config.yaml
experts_per_token: 1
normalize_top_k: false
routed_scale: 1.0
balance_loss: 0.00328
router_noise: 0.1
lr_router: 0.000963
norm_eps: 1e-05
grad_clip: 1.0
dataset: "wikipedia_en"
Below are experts of layer 5 (counted from 0) of a mixture-of-experts language model. Rows are named router (the router's row for the expert), gate (a neuron's input weights, with its number), up (a neuron's input weights, with its number), down (a neuron's output weights, with its number) and show model dimensions 0-63. Each number is 128 + 24 x the weight over its row's rms, rounded and kept within 0 to 255.
After each expert's rows: a language model's description of what the expert responds to; "raises" lists some tokens whose logits its average output raises strongly, later layers aside. This comes from a sample of Wikipedia text that the model never trained on.

# expert 7
router [ 92 127 104 110 142 148 122 137 135 119 109 101  96  79 151 161 146 106 133 109 110 113 135 119 127 126 134 108 134 130  99 113 115 129 119 151 119 173 122 131 112 118 146 101 130 132 143  92 112 126 114 118  81 118  76 134 141  61 133 131 159 144 128 146]
gate0 [126 157 101 109 106 129 124 153 132 152 138 119 143 148 126 131 142 133 103 111 125 115  85 137  70 134 111 104 130  93 138 123 157 102 162 117 126 125 138 107 105 168 118 130 132 124  96 151 151 119 115 136 115 146 151 124 137  97 106 150 115 160 130 169]
up0 [102  98 130 132 132  83 180 127 135  92 137 155  79 145 122 142 130 109 113 142 105 127 116 108 139 103 127 119 110 122 113 144 120 163 126 161 119 132  78 109 122 176 158 115 106 144 159 123 134 107 122 137 123 147  90 146 156  99 130 129 101 132 120  63]
down0 [155 134 113 162 146 167 161 134 147 151 157 100 109 128 121 127  82 162 133  96 166 148 119 101 112 134 109 137 119 145 139 106 111 126  74 119 136 135 151 146  83 110 142 151 153  88 143 108 117 140 102 171 123 113 156 100 120 116 117 176 116 140 145  99]
gate1 [ 90  86 143 128 125 108 106 103 129 100 107 111  93 155 133 148 126  93 146 108 132  77 133  92  91 118 133 117 150 109 113  86 142 176 127 131 123 131 128 136 146  98 114 109 123 163  92 155 161  82 122 160 131 113 104 169 109  96 131 114 121 133 106  98]
up1 [137 118 119 123 171 149 100  65 116 101 147  99 104 137 162 113 114 139 131 115 105 107 129 109 128 107 124 140 121 142 119 158 145 127 100 165 110 127 105 107 105 126 129 109 109  89 123 151 150 119 123 100 156 127  74 138  87 162  95 105 131 105 118 109]
down1 [115  85 169 127 113 148  97 105 111 170 116 119 107 141 128  95 128 146 119 135 145 140  91  78 107 150 125 152 113 172 150 113 129 141 112 151  92 115 124 137 122 115 136 123 152 122 164 123 145 140 122 145 129 129 134 176 115 120 163 141 163 107 138 115]
What it handles: South Asian name pieces. Word pieces inside Indian and other foreign names and rare words, such as Prabha-kar, Khan, Singh, Mag-rit-te, Sha-kes-peare.
raises: ",", " and", "-", " (", ".", " |"

# expert 8
router [132 122 130 141 104  96  53 113 113 177 120 102 143  85 104 108 145 108 113 117 129 125 109 103 139 132  79 169 158 148  70  98 162 119 149 161  88 119 113 139 111 121 152 125 169 125 111 124 124  90 136 176 144 111 128 188 134 134 149 109 126 158 134 103]
gate0 [119 114 150 100 128 137 135  82 106 143 122 117 160 141  79 111 127 154  98 125  95 110  82 115 139 126 161 100 104 114 127 127 111 136 144 142 142  82  86 134 120 110 104 136 140 103 130 117 117 146 139 136 104  95 140 119 119 133 111 116 119 161 123 115]
up0 [137 134 136 112 105 123 106 110 129 106 143 126 109 134 113 141 143 109 131 144 128 122 171 142 118 163 160 121 130 137 162 134 156 147 114 133 117 140 144 125 111 104 119 126 157 122 114 127 160 113 154  90 129 114 141 124 116 134 165 120 123  76 148 116]
down0 [147 164 223 142 113 130 175 128 116 126 138 139 120 153 163 130  75 105 117 120 166 136 142 104 116 156 121 117 183 112  95 136 144  99 109  81 107 164  87  91 170 107 117  97 122 149 134 117 158 130 120 122 140 107  95 107 113 132 108 171 132 105 132 131]
gate1 [137 138 110 144 119 130 165 146 136 160 140 119 125 136 115  88  60 169 106 114 107 108  98 145  86 132 105 141 133 119 143 122 126 138 142 124 121 163 130 148 113 133 151 125 131 172 141 158 128 148 139 115 130 110  96 138 119 125 117 130 161 173 110 138]
up1 [139 148 130 111 129 154 136 142 133 150 131 135 123 149 104 153 145 120 120 137 141  97 156 103 130 117 166 120 133 123 146 123 104 144 116 112 101 147 115  98 107 137  91  96 139 150 114  88 121 154 104 108  92 137 154 112 147 139 145 146 110 134 153 122]
down1 [ 82 140  94 146 152  98 115 116 104 120 130 127 167 173 149 108 104 160 160 104 149  96 112 164 121 138  94 149 131  86 123 128 153 139 107 114 142 117 120 149 110 128 132 137  93 127 151 146 150 113 122 156 128 143 105 135 138 159 104  96 105 124 169 152]
What it handles: Dashes, hyphens, list markers. Dashes in scores and ranges, compound hyphens, line breaks and bullet hyphens starting list items, and opening brackets or quotes, as in 6–2, 4–1.
raises: "-", "19", "|", "B", "M", "A"

# expert 13
router [100 122 132 147 124 110 184 107 119 117 141 108 149 153 116 105 137 178 143 156 157 136 124 178 111 139 131 126  81 109 110  92 133 150  97  96 139 194 140 133 125 118 154 170 122  94 113 160 123 174 106 113  98 138 111 122 140  98 148 102 123 132 188 112]
gate0 [116 135 143  97  96 166 163 141 117 122 132 124 144 153 106 142 141 133 114 139 130 128 131 132 139 127 119 119 145 128 115 143 100  74 107 133 136 129 144 112 132 140 160 131 161 144 120 140 158  99 140 106 128 110 116 140 136 111  95 151 146 125 150 124]
up0 [109 104 145  79 120 155 117 132 123 143 127 140 106 133 128  87 129 161 113 123 146 135 104 119 142 138 131 178 144 146 150 119  79 135 139 148  86 113 125  63  96 106  81 141 149 125 130 123 103 136 173 105 105 156 101  98 130 142 104  96 133 119 108 119]
down0 [150 127 132 154 131 138 102 111 133  93 120 141 121 103 129 117 114  98 119 119 128 120 122 132 136 135 143 130 166 159 129 123 130 137  98 101 116 104  90 127 150 157  96  99 120 160 152 121 179  97 153  75 116 122 135 109 165 185 156 126 110 118 170 122]
gate1 [126 113 129  99  95 145 185 110 137 143 138 122 111 159 117 119 142 161  92 121 110 140 123 130 143  93  94 101 119 161 134 121  71 103 100 135 114 189 129 127 120 125  84 148 108 128 119 150 158 140 124 150 143 112 136 133 146  74 129 134 149 139 166 121]
up1 [110 145 131 101 100 112 116 106 140 131 127 137 156 138 125 141 132 155 114 147 153 102 131 111 129 109 122 145 145 166 134 100  63 149 169 164 145 118 135 128 146 126 122 117  93 114 124 117 137 123 103 116 172  90 149 126 117 123 135 128 143 140 151 121]
down1 [162 108 136 132 144  61 111 153 128 148 124 105 136 116 148  92 133 113 117 122 129 125 142 108 171  97 122 128 148 140  79  99 117 104 142 113 136 107 127 125 119 105 108 156 146 166 113 110 122 109 136 153 131 112 110  78 113 140  83 163 118 139  69 147]
What it handles: Table cells and headers. Numbers, column headers and entries in pipe-delimited tables of results and elections, such as Candidate, Votes, %, 22, FW.
raises: ".", " in", "\n", ",", " |", " ("

# expert 14
router [118 113 142 145 115 118 120 143 113 142 126  98 156 127 137 148 143 106 111 119 146 122 103 174 159 134 107 133 146 149 146  95 158 152 127 130 103 153 111 117 161  70 122 170 125 152  99 145  99 143 129  95 108 118 146 106 125 143 118 156 137 114 111 164]
gate0 [108  96 123 162 134 147  77 106 141 113 100 161 134 116 118 117 163 114 113 134 155 100 114 107 149 153 124 104 158 120 103 122 130 108 121 140 131 124 139  82 125 103 137 116 167 100 151 129 116 181 187 132 119 108 123 145  78 164 131 137 129 123 120 134]
up0 [199 114 106 110 142 155 132 119 143 126 118 147 118 149 137 134 108  85 149 126 111 119 129 102 125 101 106 116 121 110 110  94 117 134 144 132 130 108 121 100 168 144 122  95 151 118 103 111  94  99 147 158 117 111 154 117 105 128 158 149 155 164 135 157]
down0 [ 98  98 174 159 132  87 115 147 109 158 133 139 126 137  83 137 122 151  92 157 140 144 143 127 130 132 175 120 153 106 111 117 151 170 165 135 165  65 178 157 118 154 158 135  88 152 139 112 163 123 153 167 107 105  92 137 100 147 138 139 163 149 113 157]
gate1 [133 132 125 151 108 116 155 126 100 136 139 105  95 116 116 108 101 136 139 132 115 124 123 111 160 132 133 135 146  77 156 158 183 136 138  85 125 164 132 129 158 111 145 143 143 101 103 142 133 137 108 125 137 143 117 120 198 114 114 182 116 144 114  85]
up1 [134  87 119 101 141 198 114 133  97 148 125 118 124 116 175 116 100 143 118 170 144  94 144 133 125 108 137 131 139 151 165 140 136  95  95 144 144 109 144 106 139  88 125 165 141 168 153 120 163 120 154 140  97 128  82  87  65 146 126 105 110 121 137 148]
down1 [153 137 148  91 135 125 123 108 101 125  98 147 124 115 108 143 139 152 143 117 149 140 127 129 166 139 153 159 147 102 160 169 135 126 121 156 120 129 145 116 152 150 124 128 136  80 118 113 117 141 147 139  93 124 141 146 117 148 150 132 148 149 131 129]
What it handles: Table cell separators. Pipe characters dividing table cells, semicolons separating list values, and bullets or arrows, mostly in sports, chart and election tables.
raises: "\n", "\n\n", "  ", " 1"

# expert 15
router [197 123 140 125 130 182 114 142 110 134  88 163 123 131 146  99 162 144 164 146  81 106 123 174 138 154 158 140 107  60 116 140 152 108 151 133 161 149 123  91 138 109  92 130 108 107 130 128 131 109 143 120  99 133 160 169 104 133 161 131 157 156 159 113]
gate0 [177 113 104 124 146 122 150 114 103  93 117 144 120 119  91 144 139 138  82 122 133 142 156 164 154 112 146 108 119 110 117  95 130 143 152  77 146  96 102 164 127 103 104 117 131 108 132  90 132 118 130 146 129 140  91 102 126 110 160  93 145 102 103 149]
up0 [133 133 129 104 119 130  96 157 134 123 129 141 159 119 148 105 124 102 101 150 120 164 133 129 143 128 169 111 131 126 164 125 139 139 131 154 107 110 138 175 123 133 145 146 112  95 101  82 122 104 114 133  93 127  93 116  87 126 129 127  95 130  75 131]
down0 [ 88 108 162 101 105 149 134 133 157 144  99  92 165 118 156 111 102 134 142 142 109 139 116 137 103 123 116  78 168 165 143 125 128 165 128  81 127  77 136 105 134 137 156 115 121 122 103 107 140 131 173  97 127 110  87 146 131 140 141  73  94 133 128 118]
gate1 [ 99 171 128 118 140 101 135 155  98 113 131 110  93 168 161 107  83 118 106 145 171  81 165 142 142 139  92 131 154 152 117 118  93 100 135 100 149 108 139 123 150 107 195 153 127 150 120 131 143 100 133 130 117 135 157 161 112 115 150  91 111  89 160 123]
up1 [108 120 130 147 124 180  92  97 110 135 179 118 110  68 104  97 169 164 182 147  98 146  96 136 139 126 139 125 133 168 126 115 121 121 133 126 130 140 113 109 147 121 142 177 195 140 134 140 139 127 114 104 115 164 131 119 122 107 151  99 148 148 128 194]
down1 [108 151 124  99 146 123 144 138 128 167 141 117 145 119 132 109 145  61 125 120 105 160 104 136 151 120 135 109 144 156 161 148 132 161 140 163 101 155 120 116 136  85 144 145 118 120 129 127 118 204 124 139 168 133 124 139 186 138 141 120 123 157 133 100]
What it handles: European name particles. Name particles and pieces in European and taxonomic author names, plus hyphens, such as de, van, von, Coquille-tt, Brune-tt-i.
raises: "-", "'", ".", "i", " and", ","

# expert 5
router [159 131 154 110 105 109 150 141 180 145 172 146  95 111 122  93  98  96  95 136 106 153 146 109 130 121  94 143 106 168 132 117  93 120 104 122 120  92 126 128 126 189 126 138 129 115 140 126 168  80 125 131 144 126 150 171  95 110 127 105 112 113 133 112]
gate0 [156 135 151 127 163 135 135 126 114 144 119 130  91 113 159 110 117 118 166 127 178 181 119 126 131 140 137 131 133 139 145 180 115 149 129 132 141 108 138 124 157 128  98 131 147 185 111 159  96 126 118 126 122  97 134 122 111 172 122 129 119 111  99 178]
up0 [146 160  84 126  92 120 153 114 138 188 173 158 161 180 103 123 116 121 141 155 111 108 145 122 134 113 149 131 134 142 136 118 117 129 108 134 160 119  84 112  87 104 171 104  88  93 106 192 133 152 170 128 103 120 130 105 130 106  77 125 114 147 109  96]
down0 [127 114 101 138 122 133 142  66 131 117 125 179 144 107  86 140 129 140 167 130 131 155 130 146 116 121 123 137 127 109 160 154 150 130 120  97 134 129 140 160 134 104 133 124 135 138 123 104 125 121 150 129 120 142 138 139 143 130  97 158 155 154 125 141]
gate1 [118  97 152 103 105 112 117 107 160 159  81 139 142 124 127 123 180 142 153  86 168 148 106 140 122 111 138  93 132 103 167 155 131 105 142 136 125 170 156 142 115  96 133 149  79 115 104 143 166 125 102  87 183 109 120 162 159  80 116 152 102 121 135 123]
up1 [137 108 114 111 109 156 123 175 116 106 102 147 135 148 127 121 116 166 115 139 125  86 134 122 147 127 119  97  93 151 116 188 125 134 101 106 177 138 138 111 111 108 102  82 119 119 151 120 108 148  88  95 137 153 113 109  98 126 118 130 114 127 149 140]
down1 [122 129  93 141 105 135 142 145 102 139 154 127  95  95 124 165 117 130 126  90 139 166 163 178 147 135 149 122 136 181 137 165 124 100 105  94 140  82 168 155  97 122 112 110 178 160 112  98 155 118 128 157 145 127 146 127 105 147 154 141  94 151 113 130]
What it handles: Head nouns of phrases. Common nouns and their endings that complete a noun phrase after the or his, such as director, band, monitor-s, opera, process.
raises: ",", " and", ".", " in", ")", "s"

# expert 0
router [111 147 113 163 115 145 150 100 140 100 152 166 155 111 119 129 106 159 145 139 169 107 145 126 110 101 131  79 134 126 144 169 119 134 102 124 136 107 157 133 117 134  86 156  98 116 126 127 111 145 126 115 114 148 131 122 125 121  62 156 137 147  91  87]
gate0 [100 172 145 105 137 101 113  92 144 151 131 101  90 175 130 127 157 125 116 159 135 120 109 110  99 180 109 184 148  83 128 126 127  99 125 106 129 172 122 103 107 151 131 105 132 146  97 134 144 130  73 117  75 145 117 129  95 130 114 149 126 158 159 125]
up0 [105 112 108 134 159 137 164  96 114 126 146 167 159 167 119 106 135 151 170 152 140 129 135 131  83 127 129 116 148 148 137 112 143 168 131 105  96 117 119  94 158 131 108 118 107 101 148 124 132 158 145 105 163  97 144 131 128 126 145 105 118 127 153 136]
down0 [113 146 123 181 139  99 128 101 120 119 107 121 176 142 136 137 145 117 114 100 128 102 102 149 140 169 112 170 119 128 131 124 151 187 144 147 168 102 129 161 163 147 116 121 139 149 161 153  91 102 101 130 150 116 107 134  92 143 114 104 114  90 171 109]
gate1 [107 113 140  94 153 106 108 125 144 129  97  93 112 128 169 142 131  91 119 129 118 137  82 127  88 130 135 100 117 134 144 103 107 117  91 142 115 129 133 108 168 121 166 100 137 130 127 128 154 108 172 147 106 123 137 137 124 120 101 151 142 117 102 116]
up1 [112 147 191 149 158 134 128 137 150 123 165  93 105 125 163  93  97 145 136 123  83 148  91 127  85 140 118 129 105 146 132 107 148 104  66 171  84 133 157  95 174 141 126 107 119  76 155 120 136 169 139 131 141 136 125 101 120 120 159  98 122 143  95 121]
down1 [149 136 133 132 133 106 124  85 119 125 134 130 140 151 122 140 131  79 132 122 127 106  98 144 102 120 118 111 151 166 142 111  95 143 129 128 130 139 136 129 143 112 143 154  99 123 154 120 119 140 135 121 101 114  82 100 115 187 110 152 126 139 148 156]
What it handles: Verbs and adverb endings. Finite verbs and auxiliaries like was, is, were, has, plus -ed and -ly word endings, as in openly, respected, refers.
raises: " a", " the", " in"

# expert 11
router [152 111 132 125 122 100 132  95 145 125 149  85 112 137 114 131 100 125 138 123 122 155 125 130 132 130 150 131 104 173 140 156 141 138 158 116 121 132 136 133 129 118 146 100 122 149  99 144 161 158 103 155 162 113 143 132 129 121 145 106 129 155 100 190]
gate0 [138 121 133 120 133 122 106 114 114 155 132 150 135 113 137 151 143 106 109 144 135 124  92 141 156 163 154 130 131 118  85 184 138 145 110 131 151  72 167 131 121 133 164 142 118 161 150 102 140 138 115 138 182 128 172  91 113 114 135 141 123 137 138 157]
up0 [115 130 114  90 153 153 141 119 162 137 146 160 133 129 113 117 125 128 134 140 109 120 191 165 134 113 137  84 123  78 126 116 110 139 141 103  99 160 110  86 142 125 165 136 117 120 114 161 150 115 131 120 149 122 117 109  98 104  84  93 154 122 124 119]
down0 [164 153 135 145 116 111  87 129 117  91 133 116  95 116 110 138 112 154 130 121 121 126 162 123 124 141 152 123 115 121  79 132 107 124 125 195 108 106 174 121 131 132 121 156 142 155 102 125 128  99  93 116 136  99 121 101 110 148 104 137 135 113 114 132]
gate1 [147 113 115 101 121 107 149 116 143  80 116 156 122 115 126 134 129 124 148 137 135 107 168 111 119 126 114 112  99 145 148 127 120 138 177 111 128 123 144 103 110 146 131 151 131 135 163 113  59 111 112 135 140 120 123 183 140 122 109 139 136 143 108 118]
up1 [121  84 107 115 132 140 113 118 123 151 139 110 112 134 129 108 110 163 143 108  90 138 116 135 100 146 111  96 154 166 113 134  61 121 111 115 150 107 118 140  74 133 154 123 126  97 133 135  85 129 124 111 103 135 126 104 115 143 133 122 127 116 128 150]
down1 [ 93 157 140 120 113 141 132 129 121 152 160 115 163 112 139 128  86 124 153 154 117 147 139 130 119 105 161 105 121 140  90 123  96 153 159 141 123 159  77  95 174  99 122 127 143  97 195 121 140  86 151 121 129 143 176 157 125 133 119 142  92 131 125 138]
What it handles: Word-initial letters, place names. First letters of words after hyphens or quotes, and US and other place names, such as forward-f-iring, p-ure, York, California, Bulgaria.
raises: ".", ",", " (", ")", " and", "-"

# expert 6
router [144 106  74 122 137  81  87 160 126 148 117 139 152 143 125 121 187 163 106 144 150 114 119 144  95 138 103 163 173 149 102 159  93 133 133 124 145  95 127  94  98 102 137  83 160 135 155 101 132  93 160 145 127 116 104 113 143 122 131 124 143  89  99 125]
gate0 [129 123 145 182 131 117 147 164 125 114 133 115 144 122 134 105 134 121 137 160 121 116 145 138 102  80  97 108 111 110 130 170 160  88 142 155  80 142  97 118 139 106 123 181 126 115 138 105 112 112  98 140 114 148 171 158 109  96 117 155 135 120  98  73]
up0 [143 129 176 124 139 132 109 124  97 154 160 116 124 113 134 133  91 150 122 122 127 117 128 125 111 122  89 154 156 115 124 162 103 151 137 136 135 141 149 139 120 143  84 178 130 137 103 144 100 139 188 128 110 126 110 111  97 131 136 133 125  91 110 105]
down0 [ 73 109 145  47 188 134 133 136 103 131 108  86 138 119 134 120 153 108 167 145 124 104 141 118 128 115 122 128  97 121  91 134 138 110 127 123 127  59 168 105 109  95 139  93 132 121 164 116 127 178 102 128 138 111 157 146 103 185 102 124 157 129 109 121]
gate1 [ 94  72 116 168 127 140  52 111 192  73 129 142 128 125 117 134 136 112 116 128 144 151 146 123 127 113 141 123 125 172 159 113 153 120 164 125 133 131 157  98 112 117 144 126  82 174 120 120  89  96 117 117 116 142 138 142 122 142 110 116 148 108 145 118]
up1 [ 92 120 119 144 161 152  88 162 162 111  89 102 118 142 136 108 154 146  86 111 115 139 159 130 101 112 151 149 179 130 129 199 151 187 113 147 110 167 104  93 146 129 111  84 112 115  90 114 129 108 128 144 134 160 133 180 121 142 152 115  90 142  87 125]
down1 [133 126 186 130 120 131 165 107 105 150 150 118 114 134 132 130 131  63 116 108 160 106 161 109 128 123 106 130 145 109 118 116 130 164 139 134 138 144 121 171 112 134 145 115  93 110 139 167 135 131 135 123 126 117 123 148 126 137 131 133 124 159 167 170]
What it handles: Mid-word syllable fragments. Short letter pieces inside names and rare words, mostly surnames and foreign words, as in Br-oa-dway, McC-lu-ng, Cro-w-ley.
raises: "s", "n", "d", ".", "r", ","

# expert 2
router [109 138 155 117 103  96  89 122 101 144  94 141 140 171 154 136 134 118  99 116 132 119 100  81 134 127 133 144 116 128  95  77  77 127  97 160 125 138  87 133 121  92 105 136 136 137 133 149 144  89 178 103 160 163  97 116 117 145 163 126 101 131 126 157]
gate0 [138 168  88 138 130 123 148 131 112 121 155 105 116  90 105  89 155 147 140  80 141 120 125 128 147  95 105 120 123 167 163 132  79 142 187 106 128 110 134  95 109 125  82 108  99 140 151 116 115 154 132 116 134 104 129 140 103 116 126 110 132 133 149 121]
up0 [145  93 115 113 117 131 149 110 126  93 122 131 178 185 147 100 136  91 119 165 101 131 111 124 140 155 129 135 114  90 100 107 108  94  86 126 135 104 132 121 127 129 130 167 113  44 132 135 118 130 126 122 129 129 134 108 153 122 112 133 164 118 134 134]
down0 [131 123  91 142 132 124 109 136 154 109 144 143 139 143 109 138 136 156 189 132 117 123 118 141 140 131 119 119 114 157 150 132 142 132 113 148 128 130 127 122 132  85 146 108 133 126 122 159  93 140 126 158 124 121 116 130 147  81 129  82 104 107 133 115]
gate1 [ 84 138  84 137 118 105 123 107 102 172 147 138 198 118 124 104 130 115 110 118 144 108 121 149 132 117 144 126 147 138 132 127  84 169 132 128 134 129 103 117 115  99 114 144 155 151 157 136 103 107  91 128 179  77 134 156  63 104 147 116 108 155 106 135]
up1 [151 147 176  95 134  79 164 155 117 125 156 106 162 140 118 119 123 133 127 120 128  91 116 169 192 111  90  96 137 144 166 188 110 117 103  97 154  99 126 109 145 107 107 164 145 114 100 133 122 104 160 162  94 137 137 104 149 115 101 119 137 137 125 145]
down1 [128 133  88  89 127 101 152  99  72 137 174 170 122 121 131 154 145 101 138 145 161 167 157 144 165  59 102 135 131 139 142 122 140 164 144 159 132 128 114 144 147  85  91 181 136 171 172 114  93 100 111 119 101 135 111 146  80 115 126 151 102 121 153 120]
What it handles: Sentence-final punctuation. Periods ending sentences and colons after field labels in infoboxes or lists, as in "reference No.:", "Teams:", plus degree and prime symbols.
raises: "\n\n", " In", " However", " They", " The", " He"

# expert 10
router [107 156 151 118 123 153 150 140 134 134 106 161 136  98 152 116 112 136 137 130 101 134 149 109 158 131 102 125  90 146 157 118 129 129 162 134 125 123 108 148 152 147 139 143 130  91 133  93 128 146 121 152 144 111 128  87 117 127  93  86 148 148 179  87]
gate0 [139 160 164 123 118 171 138  87  87 137 158 112 139  72 128 159 125 134 155 134 128 181 123 108 102 155 149 104 124 116 155  92 114 144 158 149  84 120 136 174 134 109 146 137 135 114 114 122 111 127 162 117 151 115 120 134 138 103 110 129 118 115 135 117]
up0 [ 93 118 131 152 157  92 125 115 174 125 153 122 123 140 113 137 106 144 116 131 107 128 139 160 127 171 141 130 126  96 161 186 149 171 116  92 162 111  94 126 127 122 142 154 111 171  81  99 129 151 151 130  76 139 152 100 125 106 133 124 145 144 142 132]
down0 [143  96 161 134  91 100 120  98  84 137 114 121 148 142 132 134 124 137 121 112 125  99 136 143 145 112 111 130 100 133 108 123 153 132 102 144 117 117 154 125 152 146 108 133 130 134 136 116 144 102 118 117 101 155 141 135 177 116  82 147 122 108 155 146]
gate1 [119 167 103 108 111  85 108 139 134 132 126 150 130 129 119 103  96 123 119 103 142 121 150 110 154 131 169 125 172  98 154 147 100 177 153 127 139 127 109 125 129 102 130 173  98 135 100 153 144 148 138 135 156 119  96 122 141 115 132 198 128 121 108 111]
up1 [102 107  98 163  97 102 139 131 119 133 113  84 122 136  93 148 141 114 115 159 194 147 177 153 111  91 103  92 105 135 125 161 139 112 102 149  93 127 110 143 138 123 108 151 131 137 111 188 151 157 152 169 182  91 144 112 130  81 167 154 105 145 137 107]
down1 [140 124 187 166 124  91 117 123 146 140 125 144  73  98 126  94 141 138 124 133  91 106 131 171 117 136  73 120 136 112 143 114 151 136 110 124 112 102 111 138  94 104 134 112 133 139 145  89 117 130 155 128 120 124 160 128 117 139 165 159 113 171 125 143]
What it handles: Section breaks and science pieces. Blank-line breaks after headings or titles, plus word pieces of scientific and technical terms, as in bacter-io-logy, binds, fabricated.
raises: "=", "-", "|", "The", "In", "On"

# expert 9
router [ 85 166 124 131 133 105 135 138 125  99 109  94 136 177 124 166 189  86 103 105 105 128 127  73 179  96 160 134  85  91 156 136 108 129 132 152 174 122 111 103 109 178 124 114 102  92  91 180 147 108 107 130  93 125 114 143 116 167 130 158  89 130 117 112]
gate0 [117 130 105 154 136 107 165 138  81 111 155 140 136 183 113 129 144 154 120  96 183  94 129 119 119 174 112 166 130  76 114 138 145 122 185 128 118 134 122 131 205 135 109 131 134 123 108 123  82 170 129 101  90 139  92 133 108 129 138 163  60 112 138 149]
up0 [174 154 145 142 164 138  94  97 118  98 166 140 118 107 139 146  92 104 145  91 127  84 154 164  90 118  99 175 174 103 117 112 118 129 177 109 154 149 103 128 161 182 140 138 145 141 117 142 101 119 112 122 109 176 135 180 123 140 158 104 118 122 123 113]
down0 [169 110  65 146 107  87 114 121 158 133 173 149 107 133 101  91 134 124 112 131 112 156 129 149 123 131  84 111 130 147 145 127  83 115 135 130 119 123 128 127 133 123 132 119 131 128 117 125 158 173 123 135 126 193 124 114 192 146 158 141 160 146  80 142]
gate1 [ 84 133 167 150 113 155 140 113 133 129 158 113 156 101 121 112 160 131 109 124 164 139 131 153 117 108 107 107 173 133 160 149 151 137 145 141 115 118 109 120 167 144 109 121 105  71 143 180 103 138 154  88  83  97 127 158 126 105 148 126 127 133 139 117]
up1 [101 133 105 156 149 137 115 159 112 104 126 116 194 120 137 127 108 141 130 126 155  81 140 174 125 100 126 148 146 162 113 112 151  79 127 126 131 134 111 121 118 182 146 129 118  74 135 114 105 123 148  79  74 112 135  71 126  74 136 140 120 138 142 120]
down1 [131 127  94 173 111 124 100 156 115 125 144 145 117 101 136 146 112 116  84 126 104 139 105 134 115 147 140 108 160 192 182 150 109 129 169 173 162 160 127 139 119 108 125 134 135 127 131 147 121 102 103 109 134 108 131 110  82  86 137 135 104 128 116 121]
What it handles: Markup and infobox fields. Equals signs in section headings and field labels in infobox-style lists, such as ==, Born, Genus, Fuel type, Tracks.
raises: "=", "\n", " (", "\n\n", ":", "-"

# expert 3
router [117 113 146 148 151 116 155 112 127  97 139 117 121 122 145 147  88 146 158 114 135 145 140 163 147 138 138 110 168 130 152 108 146 116  98 112 144 113 159 162 123 129 139 132 130 152 194 132 122 136 174 116 130 150 145  80 122 137 125 154  99  92 124 156]
gate0 [124  99 115  80 121 126  99 145 161 121 124 105  97 113 108 129  59 126 129 144  98 107 123 142 150 126 177 128 172 127 147 129 159 131 163  77 114 170 102 133 107 111 104 146  99 140 109 154 114 124 167 116 118 118 100 132 140  82 160 124  79 135 165  99]
up0 [133 131 161 118 101 146 137  87 108 138 186 116  73 183 109 135 113 107 133 145 109 130 105  87 112  92 111 110 121  87 119 112 137  90 132 151 136 180 128 122 139 101  98 117  79 138 134 121 135 139 147 157 118 113 154 112 121 124 154 110 177 124 146 134]
down0 [172 132  72 100  85 171 144 122 168 113 120 123 141 137 182 139  97 135 183 117 106 159 119 155 117 136 139 112 122 151 117 139 162 137 115 132 114 124  80 117 126 123 100 149 108 152 140 110 106 192  76 143 140 127 111 120  85 174 100 106 106 116 138  93]
gate1 [ 97 114 116  66 101 134 141 100 142 137 132  91 112 117 134 124 101 148 138 114  91 130 118 172 134 114  90 136 133 161 138 165 167 114 119 162  83 143 114 154 122 101 125 102 131 105 100 150  97 123 141 111 129 140  89 128  97 118 116 120 103 155 126  75]
up1 [101 125 141  93 119 126 144 138 131 138  85 173 113 123 120  90 108 105 125 137 125 143 123 104 104 148 136 100 133 171 134 143 117  80 132 143 133  87 183 113 170 122 102 129 107 118  81 141 146  95 147 151 115 145 104 134 159 119  71 184 109 138 180 119]
down1 [149 137 127 142 124 125 139 158 165 131  87 103 126 113 119 128 122 151 122 156  59 108 134 160  62 131 116 145  91  76 118  98  87 138 139 144 106 140 170 106 126 124 101 140 107 135 125 102 140  66 112 134 142 108 105 118 142 129 153 103 115 120 103 127]
What it handles: Mid-name word pieces. Single-letter and short pieces inside proper names and rare words, plus the word by, such as Stockho-l-m, Ramat HaSharo-n, taran-t-ula.
raises: "-", " and", ",", ")", ".", " |"